Weights of a small mixture-of-experts language model, trained from scratch on English Wikipedia.
Experts: 64 experts in each of 8 layers, 2 picks a token.
Training: a variant of Adam for the experts, 9267 steps.
Below are experts of layer 3 (counted from 0) of a mixture-of-experts language model. Rows are named router (the router's row for the expert) and show model dimensions 0-191. Each number is 500 + 50 x the weight over its row's rms, rounded and kept within 0 to 999. Numbers have three digits each.
After each expert's rows: "gets" lists some tokens that make up at least twice as much of what it gets as of all text. This comes from a sample of Wikipedia text that the model never trained on. Tokens count by the router's weight.

# expert 40
router:448503486458585538480473464510502437506491470510618562454503558477489523486530487547462526474436466413528412511509448534517548469480466514346426465520543476539430454449525552513478513573545585520560557457504559530401547430521473513461472522496529538465514465452454493559537539550520430563514526606597478547448466515557507462395514566269531544535528508544541466518571557524486505544549561572521534516446627432439543549456532553437539517403521513466546473515485509478413536455463505453452598543490589546485545524532457527469491554542456446432558503485553597497509521486488481471
gets: " |", ":", "s:", "|", " by:", " –"

# expert 33
router:501479565516486541474532569544493468516479497511568538464486537456452531476475490554512492503448501476485496477450468526551507445491497548434450447578509454516428504444546528432544519504566540466565472467452515474427590494481536503425417483494486478478457478543590498517485559533568466538514557630585562547498466573591557454364455571465547531534526524570538486553639558527529506519548499543512531621424629483441582485472532523486520541466483531544491429561494495423535514575562500489496576510617592652542540430470532462453508455506488459494481497495644583545522548473490395482
gets: " in", " at", " from", " of", " In", " to"

# expert 6
router:568455486512538519542488466533411509498489515559617574478533503435485510444519502571505525493459445440553425492451448527528537432503466469411488455513515454572450493469568545570524508509483559462565552471452492477441531528439504511420461538462494482468445583500550540570514554584537455534543528625569483538451489553516531588363500520445550499567486507625571411530578666518502454505553592553536529506474584482443495500511580591519482573448561546508444408529526475518473496463549495492482636520546498537464593504449455484494515580468462479455472542468509595467456542488498413464
gets: " and", " or", " &", " –", "/", " /"

# expert 17
router:493529492463553537521551501415498446424471458484550517407571487372518487425525488518490498534482494491503460481497449507572504446555475513419475423573517470520420534490551580439525508488525531450540517564448543436394592420478426514381461523535512468485494484473562503543513564483520406537532479665525456575472482474562540508441481519427514533562521447579541491524617576476545467539554499537486508558514570453464597493441565539482566531392509501482457421531493425448450535442473477490480580495611575594454579493449511489494553544447499501471596466473541536466482493424471426430
gets: " on", " with", " had", " has", " to", " have"

# expert 2
router:514489491463524513514485527532463476438471519499492526559497465384468503474480540485483551505452486457492454472453447486569540449492459534415484447561511536556498508481583588548507548595537526473557449456435584500476485525517465491460469482465506492521465480532477487495503542532573504539479496580533564528492467577503603543469505527341515491508503478643514439491565628542507501540577542564492514552425639451467542498427557493494572594400527527534473466538512444484514541451524539480451567511483593558505549539424481523459533727461478495474537470484639583460491465464530433474
gets: " May", " January", " August", " March", " July", " September"

# expert 42
router:494510514473450506488540530494445435475502466538526488478551469410487525479526514495474524518428524522481377535484469567552503543546526535410442465538547483477374404440571487553517510531508555473536548533499535434507595520517510502434514490499504505508479466553620461562479571586526463557528492607522478483535525523530535457357532553351575591491521491619521456583614620503511474523575525539555500599408562468466531529361517585477553508440471466515466449499517458491475549469557523517502574498605584574520535529511509485493463596445505444481495519470493525514475439462483432461
gets: " that", " which", " it", " he", " who", " but"

# expert 60
router:534508564480609498473520526454392463438458503495595522462557488403501538452511515541581512477467479496549354521487419533548477518532475475411476450554518418530435509530525555486523517531560520470531505463519567493437560416478515520444522483553520513455485411466576444481533564569577411490561524591567572556489405561505523500423433548471538583511531501478564460536642608468535524456510508484502510544410476484506543419450521527474605527453487535506469424484479510474430526427544488497477535520536589582497584499496495534487489641526485479506512508429597561532523528417425447477
gets: "s", "ers", "es", "ies", "as", "ors"

# expert 1
router:487459498423511507493508526541406495475535469480550557446489535394489447471461546537514534525457453490519388495464416534562502427484535447423442468496455472518423524463596616480555511538557485432526515472468491521413546411506525524457500504477505561507522470524519487518524500536516459523472461636540478532467444551545489516414413524371561461579512536524543516541572640488536473485463546540545548593399657427459483526412533564486498607408489518526539457502492433501480495461506540447430530495521559554486518515489531528508568616518477466485520484521515628494554510385479471444
gets: ",", "s,", "),", "a,", "e,", "er,"

# expert 22
router:505463522455615489491519550497475489486493471477552525453525546469491494444492438489547513536477435542506396520469395494566521466519485457434491492524556437496384485516521658444451571537505486496514536491459583516440611501425500547473480554520441472472485443523525455575495636491524501542529477531591540473493447513554547509554495467451541520561511507582538442555602628496558401473513545537525528533462600556461482476430559583519548519453551479476472426539496494479422490473505474508471579501618565572555568513528485512421498601532435459445541537500647569471485540422502501451
gets: "-", "f", "b", "p", " f", "c"

# expert 12
router:507458499420563498434508535521478484516415466533629502442530525376464460468499518471522538499505422439462349525427446458514518414503470490500449487552547471501488499497596567558541484487556504440516573522510560447430551430472521452408434526462537490525457495443538497541584574579557413537509498574554507548476544531528527550387525588384532489598509542585519455568549548517531490525457497564507536515439562483464592502499496546509561583481505522514556472473477480447447508395545484484457541472639625528481569510439483466446527537527478486498540515480565573524572466449489452556
gets: " for", " as", " with", " by", " were", " was"

# expert 61
router:472542468447551470487498583511375441477448452471507520466576516396456516434496531517483544498415412455497443536443437475498503488515499522377436445619570471513410515454523592460528508534511496486533475445475517506373560446537524482447488528495514541527451498518515502499509532594466420560509555636531524539464442521569450439449506537425500499539530538553516473558583633523536466522534549539508482612446593480451481514376555527508496596388504521503507438483456430472467491481554474551429606463511542556440575520474487542455545622457483541464497535478550510499527516450477463482
gets: " |", " ", " (", " (M", " (A", " (S"

# expert 50
router:478457469470584559511515537543412490473485505484550509471539461455515545505508531508529469488413450494502402508441423520562430510515543454382431419513561482534453510461561576519553506603507557443565541514478565531448564492500467502397511534518499511480508482503542507551526522587539471536486500626565508482470416554551562545432499549429507583546456537573564457522625586486598493593518514564528504577468566432440456454353501555483517545436517538501498406493522472452497522396459446508486506491569567580493583530448539456475528572525469494462496491466608554484507589426483505432
gets: " –", ":", "°", " years", " $", "′"

# expert 38
router:524485471500556598480522527515496512517488466517558553475552490468448517476498487469568502521509415514526450513443401515606482439480456523466430470612533476493415444482564608472509535548549519426531520475441472519453605463428489469463478493501503529472495506476482493510448635601544487532513525616544527536464470603538524527447511523484542539618500533538478439552609670552506505553527491523542523546387553482474570508401586556532583558475424515529461420510527462463486480448565501526458569492518596580509548433442517465478484620532462450528574496483481513545518484418465458454
gets: " |", ";", " 0;", " –", " He", ");"

# expert 39
router:545505527507596558500466490528466519454464462514607524465540515469515529422552478535486470486495462483473392541441442501535564469545505492392472463548535491542444516467568624528521536517488486442524540475501564486444545449491521478443504518508486530497434487527574491519530561552539477536547507614547517500515458502548552516402501521412582538592518468593613499565678613497529444592587577559541552530379601450462542452470533546518532564528491542534440382511524418477511481436515571495442557502515571549474532489465488482486515557485443475454505533476553593434451545445498440500
gets: " and", ".", " not", " or", "s.", "a."

# expert 29
router:533486527463574551516527556505533533462501525457562505450543508412449512457527474557535485528416442450503391521480427502541517455489519423436471438600524481527421494454607524471532506548544577461534552451473555541436614512481520506512524534489479517501493433529491486517542548567521484524514488610536545515514543506522529407445508502383568566585491469574488449526625637499482443482472536525544507545502585546474572483423563488410529538386438561518459449499517420478435502411540546527446576494638593597497520454423480518557523450527438484469489486485576576480497496438464481464
gets: " of", " to", " by", " from", " with", " for"

# expert 34
router:511486520464510537501528525499482455488518420492585554448527507421506480475495539530506486521425469467468474474510427507553487472517496462361471492506461420507415477450557610507493526514520487432559519456519505524395519404485490478373469552496513537496446449524651495547519506561513523510535521562542490513450468560535470470382477537392563498538564531547548507527613592521522471494493569548536514600381670442511482480419508540483539574450535510512535499531499427476458507490515458528491603533596550516535502532508510546396546639536490510461555506535487612494497555444498472425
gets: ",", "s,", "),", "e,", "es,", "a,"

# expert 25
router:486454524440544476464467532574472483514533516482570514483546481441465554469533458521526491515524481442498475489486468476598481472521509561395434419508524439524449501483586628492518466469480496479571533542507499489479577463463523485497441578535468558516483417468532510487563621516516437579483579624606496514517486492523539488442503559368553594606521503572549484527603601514543489471507526570535544609437590504419522533416500502563533535432528512569455466527574405508474533458558509518504565499588587544474517515443501469488565596452496464485499574485485573476574563409462424501
gets: " was", " is", " also", " were", " are", " be"

# expert 20
router:573478502505558499483540524497476417496493490476567489448534565399496532472512481533513529537489443441516446502433427483510472492506502492425497500589540498523392488466521702428494517514534476417534475486504588510429497402495496501460490481507499515483480493493542477535525512542553489527487509628581528521455464524542509491374535516441560556552558515564587513550678575510510464478583501572533507529416603500501546446475560575481497574459483521521438445547518472486515530426534489558460633472471591534530600552499519533473560527532425407457503547466554612506515492442467476541
gets: ".", "\n", "s.", ").", "es.", "a."

# expert 27
router:494474511498586543453566560479502481482480461456606535458493541423537497478471483528560531522470505510563436513442384535522527492521527552459472517566509435536491462550536599462519511486530538479505494479474530499414596434518522520470494532491479543561477511510577515497452573560515493535538530584573524571468426501553556505506527568470553556593538543539551417554582553500522491530535558518482479552399620513482509510502514516512527547420433492534459420571469443489437539319558461488518593493535544565553532474485465540455487635556432471473535517504602675504472533372506509500
gets: "ed", " his", "ing", " a", "able", " her"